{
  "n_layer": 9,
  "n_experts": 48,
  "experts_per_token": 2,
  "router_score": "sigmoid",
  "routed_scale": 1.0,
  "balance_loss": 0.000673,
  "lr_router": 0.00143,
  "vocab_size": 32000,
  "tie_embeddings": false,
  "optimizer": "soap_variant",
  "dataset": "wikipedia_en"
}
Below are experts of layer 4 (counted from 0) of a mixture-of-experts language model. Rows are named router (the router's row for the expert), up (a neuron's input weights, with its number) and show model dimensions 0-255. Each number is 128 + 24 x the weight over its row's rms, rounded and kept within 0 to 255. Numbers have three digits each.
Before each expert's rows: "mostly gets" lists some tokens that are sent to it at least half of the time. This comes from a sample of Wikipedia text that the model never trained on.

# expert 6
mostly gets: " Army", " government", " General", " son", " father", " member"
router:131103122136153141138149097129131091138184123130132140100149141130151120114139113126158112135154104173123128123162115118127186093110128161128157125130115094159171125109173101074136115103127123147162143124122093143164144110090134130124121115079125159186118099142156127146111112130086128097136074167144089117146192137091146167108155126116128162169112108112147143153116156129133147115125138126130133143128113106094161156139161152072131146120132126120144136099159123131121106140094122117108121133139105110092139102156132152139123100154096132152090127139143123108126125185139066158108137139086139187145121155110170123128100115088137097102114146085159109149134116129106113126111123148087166106117100178133148111117124092108125083143147095119157154092161145132159143142111172
up1:140121136101134144126120144134151157100135123148135143135129125150117147138126135114114091104136140112128150090122087135083103155129127155168170081154115138148093144123139147144140108128094163106117150137108110124120106135103173098156121182063115160102099100140098155125138160135144119112124111099157125108140156062123155131109162177113074146154112115145135137158112156106119169099146130192122151109161125100149118090129112110149122142153158148126152102109101115101109119149128124097120087131109141101122081115170136146165125102148102113113109187128144115106146121168140099133127168124090081121165140109075168148155077126123091140108096139173093179123168157091123106119130133128133138156117109112137170144108104129114131116157143128122156111119135124119133112150161093
up2:105098134081112155150111123135133114197129104158102122112137136147176097130098155138149137132080130146114137113153103126144121098103118107148161110173128123145088107123091086123159070162176154113143123132129147149163108152121133098133127166128086179140099145127124143113102129133115152161096095141146123129167122169088119102115136136126161087109098155136149134070105151124117172116139121129132162108153143119130150087143110100134116177171128184102125088131109126151127103121120128114120084117133112089105105095139153114126140108142116110097117142146179111133131111112162111124149134143102137140069159130108171142162103146135104092122111170154134138180174135152127125139115141118166121102135157112125143125132147118104112132151130086161101093114113138172141130101135098
up3:185117136116115126115117083107161166135154139126114127121157121148122112090129096114134101137159098124123118092165102140119187142129129083120112092151129167131106123102092155120123111177146196138181146135116108092096108124097124107121120074134157121145134112142140140111157145079147146152149124109085116149146159139141175131100198142123175126120127154106141117126160137144107106161132103117135166097123106141125098154131144172143184125109118116132131110166126134129153127084119111112133116122114132115114117142165142141093085119148135112167124136109122134110109108125102121121166108146129111124119070126124146079166111107125129107133149140163103130180093147129118210162095124114135130144099127127114110111147128098116078074132119116130093135118145149145160158114111129

# expert 8
mostly gets: " Live", " FW", " GBR", "Love", " DVD", " Loss"
router:127125137125128151110116114123167107098121130142130150098142135171168116159164075121135109136141124114134101094155141112159158112124146128127168143146088115127135120102153133122154105106125103157139115140164100127123120094109126157126100116135127163185140104145178131155149122135071131071121132152121127156137155173104141144084147104122145163157114090095139136121138152121145165112126113118115111093156086121071168144130152150082138140100112130134149133107139138113148098112119118113120107124156087093139141135107130130113130119099160181114104141125128115117118104162138098156118123140102123170115134140078147085125138115074123127133133153125136137175142118106084092158105121133125157147103130127096128068143116102148145060164146079136169128126181183122125108118136179
up1:149119147105105141117090113121103085152128150092134116115141066163147102119127094103124139130170123102110113098134119107095127145168114109099110158081095154063083150126136131082121156145099106076142119154150153141097131154169176124162155126082100143118138140171172145164106135111173084107116113145101128128133147141120147136143112138147165105150174113088132125149105098131107129128107111065098116122113154103117141156098129143159101176126149119102128101093116149124123142137108150180142116110120156135094164146137123131096141171135094155126148125106151134126083104114086135143116133118127144116152141141126106127131122111091103163136147142139161169145162159140114127133149112121113137130130132112122179142125111148128160136156181123157110098130103120141157177135092137
up2:139152116098153165154115073138167065138120129142130165073119116145145161082139089110107162157130140142102145104139112139191150153152158128128114167111122114122126105092153123132101142086123128143126094130108153130100154106122108128145085144183153138107134098151102113098111164077144126129108125136101127097127159144126128089122138113112119123126131127153146134100099109174168129121099149172131126136159151140088140143116124117109133119113113115130129113104147138146122124112110151169112175110100158140118095140115145102177120095126125161133116118075152155137123125143106139168152154148120224149178132123153163091083119136126146112105165144122105135127142135155140137107139147132113092142184122133128120126134092117142122083091113127123066148125142146114093121116121133
up3:157111138122139107150124086152113111115099163169129170105114117119151105105147093147141157122138112091139076102136125120168139117100137111129157110103100106123164104123127114085138140129100117138109155191138143072132113095131153138115115123079114112122131116153115075178160115100110122142105120093116128150120131109130123176167156144157155187093109126167123117122109125118152112100146170115173147081107089120127134124163126120125113113135102142148111145095121107123159124117106099115159109101136111108160116157124124101135132119133127102119128179126167122137084151160123157164134128146124140130131114202128116080154149111092143125130122143101139159092146189116127159145130120127119092155177129086085105105114119102115134151110087102129110121154170107163157159123138127

# expert 45
mostly gets: " Racing", " Championship", " Cup", " Stadium", " Railway", " Festival"
router:162096120134167158130160103137109150143109115098139173115157164140116128145193092107150142132143136147083108122166118125100131097108133145095127151161123148113127077116138136100130120095105130132150071143146115142168154098089117149125152146109153114154136114120183100119106116125086092094126105181118126140127156114105159128138131104148142138156100087083125124136145148097171139120140096095127136075143121122093134117152139154131116122086092107131107158079166138121138132096130127126136129137142138133130160150122085172127149110161121132129125154162144114118083144176176082144091113145095134145112093120113154097134124141065135118110116148104142158142144118139078121148121136129128120140128095147139141088125121096103138070140118113118151124135197170129147138123131155
up2:133121135091151154139078104131043111133136134130134123112142114098106155132153116115113164167155144120141109137113110142145188128140107155074130147087132130095127110165148140165133123140166094131163104138148118150177148158108155127124154093121104118102175114107118099162097113064134146103132153137127127138076133131122128094155145131171137141130175157146152113116099111157130172134152170148120145104154142164108120141130131101126145136106131095185109156057150090144142138143133105167145122142125119137123124143114125107132146079132107117106113109152082120088146129146100144146102152095144139149134107138140138110124122139106134127139147103130146105134157121123119166105159144155087148095161096151155110128162133140139048115116091152127095150157137119113155128141132120
up3:160154153150113121110104117134149145140134115144084151086158140135147113173121171129090148121124129120152149118115179152139110149094115094126090119142105102144095125132102109160135128138080112115143131117177123157120124142101098133145153136109125132136127137136133122136160112126059117135107134145114113182116120127142133139118116146105143103113115146120128128076187137143120137121150145189126130146148142100120143113144131152133115121117147123119122107136107082134153133132077166145123091123117141147104152104151136131105147113142142140123122116047156123131149099165140123156092138110142150109151141124137121165127141109130133152136177106073110150106069151171139085178133087171195175164125063072140145146115130148132087176141117107131117148125152134098156137136137132
up4:149101137103126112146120111099122086112116103110134115123087136103134171144114148124111127129136134114083139110101132179127138151150107164132122131114105130102087090114083124156150166150121106142114122109111106114151127161118133114069164118166146123105125139091105140085077117148125096121168143174123157120122127152104120092114144151139117107133141086174156133135174133125089163132112096134149168122145139101147162103168100193146116141106125142077087142151111125144123124118166127120160146118126090111121145109118118117134116136146124147148117099168152140149143170118129134092133082120142124135127171142106179100126129154158110185146117166158121091141137114130119102165123107174118137144133158158136119141132141094103087154111107117161162159132156132111126144138211106

# expert 22
mostly gets: ");", ";", "\";", "5;", "1;", "2;"
router:152116135130139138113154120138153080107165093095108128057122129134172107101128116110144115123098151137108158132144125124127136099114125158132092139157139097161143099114153154122168079121131114153134098132163120082123144134139163166141137153093129121166095122182164122147102175133082122141097123143163118128122111134099116145130157117123172191177086109144153081157154136089149163147167104141108101120168104122091151143184166134130120151114110131146112141094137132137109112113108125131104129146126144119152136122161130151109154134131127172142116123124141152121160100154141097152107153150083122147123141122062140101125119135120138123094148110143124115134130112100123129151135113122091127162130095116120148112123078069096121110129149111153137093103185134136139122147127191
up1:149177157139092115122133078136126149117112124115158104115111102122079157189146072152142163107202101111141150147120136143133149136063105103114094139141113099115103139113106146140126167096164145153130134101125101098158140109127138165172075094122139102146137128106146127142107123156128157156110141167130165097147121094131146154113118140165126124141135129115126116106122090160110127135103118103124086101169098143106098080145106126118100095137161161152148160164122155094119146119170127108128096091146109143135093148163121148133122156111098136134151067154149160122145102125103130164139108102113143093179143136133115117103088091130131129151164103121155197093130121138139131150093119120127121108113113112143133125128106145109136137123136107167114116117131097157129145147153114
up2:152114155114116109092142183137107106104090112122125084125144114134116123141122149119146179098097155124098138133134131123141156128123137092147136134163172108125113167126151176112117137127151189136134125082146172155130144096141072091158121113125128110133131152110136137139096128121166164127104156055124116146140155112139154098151119133096115202098121096106160109113133136085138082125123115093147135126180121119173100127151095105162111119082122109136071120119070126166158132102112117119161111098114152107128100153127097113142073099099137124118131136130090129111127143127149127148162147136109134128106117097137126128132134094122115105136107087121108135152118087132139114124157123104106162089138134134169113098152141106174121125106102118154109108149159157107141166141161148
up3:138209194122130116110147154109140112137094125112142118097124126129110135073108098153135132117124098113131126122108126087110124161148124156113131099176122088140104102148156135138143110170113169108114168130163134118157113180146146098127098148154157137142109142140151147123144140143132171119153174150124159138167115154176136135134147110171078138140128111130144103160159107074159111147127151149118100164176120127133170158089122113134122118119111137137169152096127106105100093118107118140118147084137125146138126127113157149083118092150132102140125143168128115090138148140139113181098152112117117188150136145111139147102140114134146139112128127113126170128114134091149138143137066128154113129145106128123113144152121110160184155131149121082108102106175120140095149150133160

# expert 35
mostly gets: " (", " (18", " (1", " (5", "Personal", "("
router:133130134142157123132134122144128119104123113114111118072110107182115067102129100063113104143183153120127089104185138160095149082111123131132142155162143119126137093132104162114114089142114113134155103120159116137185146191139159155158141154110160155142138117127141124129103113110110065086107142137111094109115145136135097136129156140164109132147140098145128137156103139091158165124130139147111128094130117122110131102141142164169110134098116123163082155139114114136148119107144140117137162101126089119107149146113128147136121156138147147145091152113186174152089114166181105157108148102086144156129137118131107103128126112123135103090140138126162156146095122117082147111113084167126117145123122148130155144136145107148075125123132108167124126079125135126120139088142150
up1:149099149134148092132087156126133170078112180109141164088129143133142109133163097132137165119136116118111089150154140080122167154139157144104143124123084129141126127121127080135112130106134089134111131100114075157100116168101115136084132087074143173113129159156069094112121086130073119118113154113183095127146128145136128106144158143171131151097120129156133153125129121125126130122119107159155143106105114121159140132143137172095091122077177108101124121113142124132141134100087103129151113165148126126095093161121106122126133136135102136097164120141114113148150133160113135125169101128091128112102099138126130092104087147164124158156147135105148128091126147123154125114123166139127159148115131110112182171126153109134114141118165170133125141176114092127104156115135115
up2:099143134146125142094167140141110138149133104129118141144170097127091141145152143123124087076150160112118147139112118150125083124146046119123085152155152126121115092153125152124130106135124109099086080107118134163101131110113172114113114100171151154170099152160133127118162164125129073152106100157155131150097149116095157162155160129101121107174116122096115146141079140163119103103166148122134119136140173163140154100103103089109157123127103129096113131149115148144161138090163125123166125151135147136094127148097116114157085169119105137135145129128146162124135116047103121163153126141128150068118121088112111107135105156131139118131148144115162104128094134111133134105103129106146108169124096140121138060102140118120130126136132115134090123132129139119123157130130130
up3:143119128151127094150153127132143135136136117094101118139126124123196115131148119135070117114128135127144114160180141149158171138092164152140176135105111114157149092117158105130100141084095155166102128095102064128135152155122121145149123127088116106103127107127116111140117140123116095117152202167132141118126126124142100131093149170155132164160142137142106109138147117123155146154143170128123142127127111135132148132100123108126102128109106109121152119121122063161161119142108084117121093089149154123124126108129158138099147125147131136109149122133108119069158104121131146144143096124124151109121066086143114138133103160118136151105156168116145112079146185135121095133137090125107121094143128101101158182150130122096117134145119159135153125133097219122139143145108100

# expert 12
mostly gets: " used", " played", " received", " died", " held", " based"
router:150102189147151112134110122135133139123143124124145144105136115199142102091159141084128106169084152129101134111150132106109141099119098154121120153147137113143154113115142190099124145144102113122122127136156116141129123151164139149142145154117151147150127105147166120139136077074108111131142144147122116172162101137125108138105119106157132149134082099121148143127100115086147139125115098098104131105142145097090117145133194134092137140085069132135129151125145106146141140136149102138121118127134118121142149088120075153128120129113179133138098114159144166128143134147140093161107153153093085156106148149056159086157160121070127115104123115104176110125137090115083103154091122137111152161133127128100146119157122103168138096149122133149163108130138159142131139110125158
up0:153107135143154124152092147140125122137115155086138115163176107134132104152100150133122149112135162112140119116126171066146150132112145175137122131147105126167103126174126123145150121169138125139159153135102128123082115149111187098116113154130111109129114132132139127163089083164097088127142095142123090140102170101143120106102134164152106129104127132118125115187137126120081113111178141157166135087148131071140125103105140097108134134137119113165155121132140138116107103128126149122123105102129132101136135110144088084138094125137148119089126132120136103118125125123163139143126124130106132113106107117124098101112171117126145117103076064163180100190154123103127203119128113124127143112118088163140134134118140113135189140145129136150171156131140122118074094105151131
up1:122122134090110113153151126148095166124126155122128115133125106124162110134146088118105163128082107163087107120129168111121110132160138125142105105143170156088154108115111148103079143169127179094118120153162117137141178139117113135136133159103151121117134121145146108122118147073150112150143103112119160111148137131157167099099117155165107145123121099141112143163108142144132114159060109119151115087141156124138125125142092145153108163095126096141153151141113131096125130110137085143089109175128128139161119130076089147120122126193078145150101141102110113149161115120137097145093148152087171112145144150086126106177141127140074074105171138147131150156127137112132096145108172119090123166136127151111151133155123101143163122102119115126134136110092148137118115112158134
up2:098121119129124074170119142180116137139097122112149143139172121120132134138143125110128179108087151108155142101135153109161105140161148129138137104126095153190095152082110125103136117138126115112114151151126122131130100083139178161135130123149134126152138141101129140119135100115139117141125085142083153122134166142149112171118153136111117129136167137135107114143118139091134123148142191139114169153134100134113139115115123125088125090133099130110116135165084132093141144098138140145128113153132121106125153162147149125115140126112138139151136096152172146170107123131083103120145122150137177134104078160103152090119103104129155141120144140077149141138100158073104140132105109158103153118093195164111081118147159119138121079160115089124119134117109110173151059141131162

# expert 36
mostly gets: "==", "===", " ==", " a", "---|---|---|---|", " an"
router:115112145135101157130130120140121099123104119138129162119161126119131139149155065094167144155109130167160106083136104141165107123090148098126155133155120139172143134127118139144123154122119098110165101102134159104147099159123163149124103125085123152133149115148139138139095136126086129122104166161091122167106136159137101107115108144125129172160119120139136127167083133109144138114140122137117118104132114132074125145118164131117118160099146160135110186103117105125156143119145109111146091136157116125115138183146124155098156083135149164103130111100164140175152116164128112137122168147093145152144106143123148128146111120109097078161153114132166139153127075057122130166108113154123113175083108129091137106119058103114114078132139106150144125115127118091158123130159138
up1:161114131152118126135132176153089124123135087156109105140127146150084145081141104158105136126163147184136149113150125121116097123146188139143095112156109162150133085107098143100158122156118111140126169162095151154134166147130133125121125129115125116143119085161103113123152112158092150120114109124125125161132126082147099106118111116189093136125105133112123133182109117117151144111136148080160116164098137103139165096081109144156129127107102129139129136116117117123127129105164163136139133130157165152154159159101117135110127109103076098157103136134139167132130192150111125154128168138160116118136113077117114137104101161101125110107163141107145167093108103157141122098115118132100119163112114140108085074114136159112165126142141153141180109139120140093094136152111164
up2:140147163114115126135178145138166082161128138087130151083159143085133152162128124114143179163103149123177110103150110128130128133096159138160130158111119151110131133158164110156113104167148155113137181125159132132111126108128136148102138084110128098146090106168107091119150112165154131137125082122141105122131113155137130082151157127149127127090130128137117143192148124140134123118147129110111133091090115100098156132124112087138143142121151115116120133111104160161174140142116139104165082096118153120135127148106133165101089155109133126120182103102143119154135131121121117130125054121129141083150101144106155191109155094132180101155126133152115101143146130131097097094118110138122164148158157106130153135096125099120093096109091134129098108126140131105128096117093154
up3:096164094128145136143181173111139131137118105119139180127156132097118073131150129130100138120140099147145119127202136147103138124088125117159129078066122131118116161109121094144144130136090118136108166133138129097122160093132152156173140088113100103122170120096141080104103106136118157125117127163108171118132144144127095117110160146123137129146076122148128139134122118116073130100163114136091086124120118149152141147134157109097105125129139136110138120144154175094123130113117161099126151188129144126140109113087141083096139063101152133088162143170119113126102132145122123118144138151118134112109150129161127144154111105118129089139097069108143106149133115101157157142098110133154126130125109090132139129142168162078136100124139150155140140127163165111102147114118161

# expert 19
mostly gets: " January", " June", " April", " December", " October", " September"
router:151099171110124138094108086118127110149117141130137121092157140157193114094171131065126088181129131149130144096138084144131126107087134137161127139142135109165162088124147180106129089125117115127121126113143126125112173164115124157106124119088155116150089108132167143117168140126133105123123116143102107134136157109110162141134117149169195122121112111109148147110128162123140126125173082135166129150151044130103140111124144135098117123075148125127113145113140105131161112128105108098119099125113139109122154112109139122169122124131158124144162138113140142100126163152093146130094150106117109136151127097105119106161121128154135119163131141080147113123128119131110115146107096124123171163126145187109139122132077098119128096086122133179121129142167098122113089172129155
up1:090138104110133119114154110133155138110098128117107134111099125116165117094143108098152094131143092160132151170135128133181144114127113104126125181096165145120138142152144112155103111137141133116134130153108139109151106152167096106123119148119081128167141163096087131101138153116123167114127171123121109143125142096103098141150133115151164148151107109085100130090117130146121173123155106101136130117151069083128147113134131077146114112090145148118134142147144144106161114120082100152127099132106116114135110084099052121138145142100114112087119079102123139118106122102128172105079180097114159134123135100128146168131151166117118107133127133104108141110128126096153162160125128119134140130171135143102142154117132082130110202159142114132126162110121142159124192151137152
up2:141123150130095113093105103079129158196125110141123101111146140165145137136095152149117137133106106139125122085108138120155133116142173132143121165143140131170198149117165140145138185146143127142150106152078112143142126122118150137127106112173154072131139164114149077161098143139116099125115124128170145108127150135134115132132120103136142147128090091143088128122157130170128143157145118127141112168163108121150112136146116076115124119111122106097105113119158101118142101103102147093120161082072121092164092098138100095147130162169126134166140152111148143113093136115120120123169114118129096118147139122121085130149096126116094084114136148135183155099080128132130125142137139118073107133123141112152116086159133149132088069122133122163120133116129156109159125128127161
up3:128136142135101119160133124117103136141128162149131082140123139117125088146157143158119107093141142147100127112110086117147148138085139087156136149136155107148157122125139143151145129118125191090112132108094149137096100153163101139168143146123141121159136087163119107170101162136143135143110167164140150117124112113129166141111185159156098139139138105148172141141131103099139071106180125113117143108106111125113128110174115119162099147117154141095102195117134100135098118123084163137133095109083133115124078120088126098141146117120122127148142109124097097144167136116104153125147123116124159126190119122105126151145124073164102106117130121075134126095140107135130114136127150171140095132115086134119150131079120128113100176093149091130131170104140117102153156147103100

# expert 10
mostly gets: " JPL", " UTC", " Genus", " MPC", " Genre", " Density"
router:140136139144151168127168126141158123103165157133123148115099088136122128137185121111132136115136129173116086078156089108111138114101137159106146144101120123114131118112148148106127134132136122133133112140158111114118095149147130169156119186125134153138126112155147099107167112143103116098137084168118115162140116135110135141128130083134136147190119118136119156174093101126140160135127112115134138101154106079084175128113173133112101136094062124098129175091144122137161138141085137070150103086142129127123157114094108154127141156161160166128100120101137129177124115146118105098135161120097131138182099156122156104125153139080125088111116133153113139153131118131091102124133134142126106143107066143126149112157127095159106097130135100124173123125139169130090120107153137
up2:109127120156114074160168140088116140130121124102140143168187122114143095125124157089126106139150170120159150100177126096107117154140136173169197149149137169100090096123102130151115114145128118151125131105118125136120137122134113133106169121163118121161102101123105146067102129120149131118137108159170138148115101145128106105121081138174132175174140117128109093116111137147112139166099114141119103135131100118145124128132154151135153110099096103148131162126107156136141113172115114108083118126125158098144080132137146144137174130175137119145135179147117153095108136144185140160094129171129102125134074144122066141132112131125140111158131123103137122152137115161106119112110141104127113136099155132100134164142142136117139123157128154116121144093128138049123147143131095
up3:142135102102127134150116123132141151102123152168105161141131091119113107132167107123140141159093153093141082096105118099084152133108122182167163139150153100184147168154159114145126123148139102120109122125061087135123101118097112114123111121158119129127112080151102165146123132138152140139169072166131119110147168133080140132119109126144112164116098112123151163125117143144150095070139139165156075153142129138137117107126147147125135112092077150123170121073090130147148128127156135125135104144111092139154154149127103138159087136077133131129118165140108117112136068109120123134118139129123128173138139155148145117181098108108137142096093146152099100125129177098129151135150104109125127098131142135156131137150158134151117145134108113129090151143164155152118117096113161
up4:179164124126120123180124122155111138149154121167144138114139115121133105125172086129122138185123126140111143056134099134086101148112160138153172124142141103130095165093128083118098134153155135096123120135155142125133110137178137143078130176145108167109117145124130128091160084084099138129145143137124097136079147137100087130133101093109147138154113146140101107122185141131171107130122095136120158113157107089115135119125136106166115126130061090134130110123123125128122129132117135112139098081135135136125140145120148117115119152124160150092143107078138157123144114127172092168167134103094098108115093147161154080084136144131136126118102117119151128139103153136086163123117101113146144124075142137121150143079135147128139132152150130104161126136150155137111071133144132

# expert 32
mostly gets: " new", " international", " political", " social", " professional", " large"
router:142127134136133137125136149139143141126147110110128154135099166156157108118152143083155095163144131162130065073130093146132146106096098160130097140132127133122166095096157163090119138149107068101118106162139142129130122130119125158134123124140131126143123136180158107137166105126117112094147106195112131148149131156165143133122099088108132167156111110129168122171106124124116135111121112115106118146167114074117157123142157130107154117119111122118129125096117158127161118141093073148147122116172111118178139140131082163133138132103135118161134112142168123119147110149096065125070109144070157133132153129123161096132095143126124113117116149119156113107127095107091108147117123149148133170121095183125125096131124073131102111116146127110158092119155182143127118137168132
up2:114119099086128109077123122131149138127131088140143125120159160144131148130144153117127117120141158092139166117108097148141105146158106138138129139153155138120132117134176167155163129118130104179148133148124088143163114116141124111119132135138134077141089154142099177170116093098112131154113119137088155140099110105138127144131113173089149130129136153136138130110130125103172108153089100129158132146125135091138116128133105145107102116157095115136096114132143155117133122149108122167145132123113062109168131135188136135170150127093086101155128167111146102102098105097125147099153149108109177128145129176164152144118156122078118108131076113104152099112134165128105099118108121180113101100103133136105079110161113149102092080185111149171157117115151115097124143131138141
up3:119115155082135111150134121139118168138083105132156157143084091143125125147113158146119119129120152172124131134122119102161133177122111136091120116141124133145118120091142145139104140172143141119148129077147126082160144099164138101116169168113139188164139112123133130149142109141116084134104146122112131158082104114129122104170144125063103139133098086123135098157119149140116167116102110178094096094139134097093125097167110140112178135120090176120145149093149138116124164099133127153124154132120102103114157131147137087120170055133121150157158124124125163128121122103152119110105117142166121123168111130144150099137087146096128152133149133126120159096126088114167085148171126136136153104086155140111109126110112108137134104144096119113129127100143118153128145074120161
up4:128093096112152170131113060106133132161134137129094113169143088145163107114176099127125157136113148143132133109143129118111133151110111146154128117154113143117169138083116142089167109117161124169145147127166162100153141141130126115177092105155149154134182151141155145138150111154156149130128087139063132133156113144127132113126132149143096148131124107136132171154155156175105150118111088072155114108164104141138162116125141145106139115143157119167151102157110114101110143129137112114142157121092115126149132112092160129125127134100148101102116130110115103111154146103114118150095176126145123135154090160146092127132130103106149096109113133141107095117094071137129177138063110152086120112115126101168123117098143125129144160136126090098139084141136141131145139064123131

# expert 3
mostly gets: " 2019", " 2024", " 2015", " 2013", " 2016", " 2012"
router:154079143114139162124137090132132140130136097135129130093092106133095087125170101085165108124136162140117124129141075102118124093133114108144119169157123130151157072122155156118123094121108117111123114132171120085175139128134151146121150139129151131114119132154113130126151113118098113122138098130097133167110097119111135141134144135163141128120111111077121159117134174088139152103139090133120167110157108103087137114132139199111132140103121140126143159135191116126100119116112134111139149125128111124113155135113093177114128119169163147143129119120148139143117145149110097122094117097093156181107109126125183094130116071111131093136135132137158113138173139110134140143106131144093165157117149166113133108144060109164139081147112109157129110144187153141107100160106174
up1:097125140146124182150137133104129111134154177122121094128152094128144133123169104153134164138138101141125113138169111096146098139088153120116111126130147142105117097169161130130092097172130158127104146137114141102114132133130117131122105146129124106156168116104121136112117140157160135105101168133132153132182106123167160115097095150106137093112154128138146120130157075130109164103139123120135148105120153131135122158151160134127069113154149136119106116140095114096124137133119121125088097144130151135109132139115141146117128149119117131130104166127110149123068112160115068131088158109134178105142114153107148110146129089175170088118154127108090063115132121121118129134125105112118082097107169132128166107162158068130165129115158102128158049157086116135106110131169133
up2:100112119110154106098163121135149167126098175152147084083085152121136107078119106119121087188138097166106130104135079117123113125093120123143119169150171170139148132137138150084168099132122114123139138133132102158088107139174140164110139149131131112081122135152121122175137144156157164116176140140119115127149137120143137148099143126111082120125112122129139167116134135085161130138164114137143094140161088101116143096122115104175156127132197140144148185120134114073159147121128142109163108101154142130110079087143137130114126152126152124129095123183127140127074082119136117095113132093136135091117157118176106120139130134121145109107116102147124079130133160111166124158153152123134147106155158117108149108115146126160125149113137119130138123118154129111113132114148158
up3:110132104100067148160114118104114141083101119114132129161067132129159152143107126114129122126148109135144108127143105127154141146123183125092132130094145129132083096137133139100169089069156124097120118172142105132160129128115158144066135160147107135172131099141090115149129105127082104115123107149115148131123120121133101084143154129137083106185097147122105116165115147123128125148103119107115176119144135133137180140124114128135125132101126143126107160127137134119126091142130102115140105136138129132113137157130139102139130147097162106135149176111136124147166152155129120133101152164115118119169182156170138108140158124133123116110108122097098159102150097138096125145139107170134150161163108094104135127114111094128122132090139111143138122153159126128151243092129098

# expert 7
mostly gets: " this", " where", " when", " while", " that", " before"
router:105103156150155176120098125131131143120146105119129136125123148132174103169159111079153121136131125146155135076146104155111143119143159122146144144168148123116147115090132146122134101078111114172122136120144117126153152135135151105135123112078185126144079123136168125086112105119138098140101153152124093131164129119102110144131135133127135161105130093164121135166129119112149168136134107125104118106128140108111146107138145190133152126105102135119132141124120151110122108118119108103130130107115083128171123103132113203119105098168171129111089135162150190108146142110146113125133165144080117126129147111109139083172120123141129075116122113113142044142142117133105130149073147139120145113131095139081154069137125133161107117134148119140148087139143125124123068143128165
up1:133124115087107092130142144095147104118134123096115117129176156144144119091118153144121108156081174140082121131146073155140130115110106105105123126118133101086141169168132096105098158115137104147120115074122161105130177107147127138128156091148170133123123106147081131130103164152092136123160094106146115110104092115142144146159106124149153163067123135146126102117096125159120114214150103074110127110116132108129153120138140127113146122124068098140118148137106145144099115179055130134118135116103144162168108136184143101128119140106118131144143124145142160126101129165155138132140109091137110126144121101106147149133107116142134121154157133118151157086130152120122114148137132156087126104151100128140152134102135183124138107089124158148137109123161127137148166139162117
up2:153106116141112089137125120110063130122111166148132116127160091140148091143131129144179100092145148119130104141118112132161185136169198153110148167146114108108103134204108174156144091142164139100162159160114145132093149136114149125133092132112151109109135163104099109118131148099131130169165124126115150106126104128141136117108096148181106099110155130124139109080112137104147112083138102160144125134123127113143121118122153088129123110102138146113157108118128095102143130166143110145177086151139100123107183109110080123167159103103132088121107163107126075119151118154149112138111132155115104120140121097135144108114127113148106120157102147151203113100125124153114136100177154153131139109147124129135151133154131105128142098128104131105145112112086118106123120107127118
up3:117106158108171111133127089108145116142104079165137127155126115137130163131158066106129128105117131118128115160120132150145108074118112131118135106125181113125147159127080112151119164129124097132119124118109115159104126103119130137161119157144096102118107122108139116146112143152156139157134097119100127142131171092160074109151117153163128101130116142147129173115154166085136112105152127133129123146134066140131100116148153127142143125104130136142097165110148153089141159105131104154145094135127155154149106120092058049152108130111111158185154114144170161131157153095118114138123166147150131108147117114133129122146125097128118126143131090116153117117172080141156163116153139091168104145110126129137117131139182144093159132067087141120125146124097157130134161129112103

# expert 23
mostly gets: " American", " ", " National", "ist", " British", " English"
router:144086098133133182157093106150099089149142130124113137097127173132124123105135099097174138149090117142108152123169137162127141114102084182113189129136129103127127123130159167111102150127108087139161121166137116113133127141148146126137093174108127132149135108131179119147106137145078084116139085176133156123131136118130163113111175109103107164128107107135132163135088152119134120123114120151114091136158125103120126139140166158117136145096123094122126160124169141128162102127101116130095113137147129128139140143139122178121117124130115121135115093104150087151148142169104081145056113142105137104113137158130164109129112138121120119124153126094170116134137081101135114132100092135108124138102118206102139100116130110140108117103115092144136125093150178126124167183143129
up0:124156094121163102175125072128123142141111141168083156102157128138095142116104131150155118110124129115153126114135156111112108124092119112128148128147121120121136156141056136130117097121105105132133138191157115191138138143100101136152165149137111137136146108108152111171136148182122082131160082134143112119138156082143102107129171139132112158120157085129133144095123079117116129142099104111155109133190147103125123155138162097104160151169127138145131155098137117149086134112138134128086113137110121130145102107134143107176163090156144109159110099109140132125171148103151120128113132106152129140104093119156147124088161102130154111143134081133128087135123139122110147141082115142146125128142098158120153118150134065118145093140128125157173147102119120153081143176149138
up1:144146095125126124159115138134156121112107159167114173113118132179101111106119174112118110181166155146097128089132135148119162152127078134111144128106125147135166099132122135093152151103076128152108122174082127138113110147150094112165105122177164140111123142104137120111166140161131076126132123111108142129147127113161117130155136131143112161134158102116134175129148138127088131133141139121185129086195166095121167131133150133117115118108175111117133124099090208104127137127122143128112117123128159091091102121186128167097094125121137142125123115097140119151137112131141130103118087084119133125124136130160153143132111117147153149171087086137129130156083131126127134144093092132136174121112152140080112126133124107140168124138134093095130126095117120108117082112104119
up2:169132139157102159115154129105127126152136168146107159114098126132103156124121137142117120122126141142172082149143093131104119116162117123123145126099126098115160125131120113126158145114134090168127112104156145104108164146101137132142177149129132168151106083143169109101167109182098133116145130138135128117170113093128158128139110114157129171169123136178107121170106136166109142096081129073139121123146133132125164144090143114179072120130134125098146124107134151099083133098094119141115143112125100118155150096163110156140143158172169146103109140135105112119140146132143130128065106141137090106121128154147137112086132138146097089140144127115163147126137122112194150133099073124119109122146074144128171123127124119109147146112145114134195137093118156162140154122123100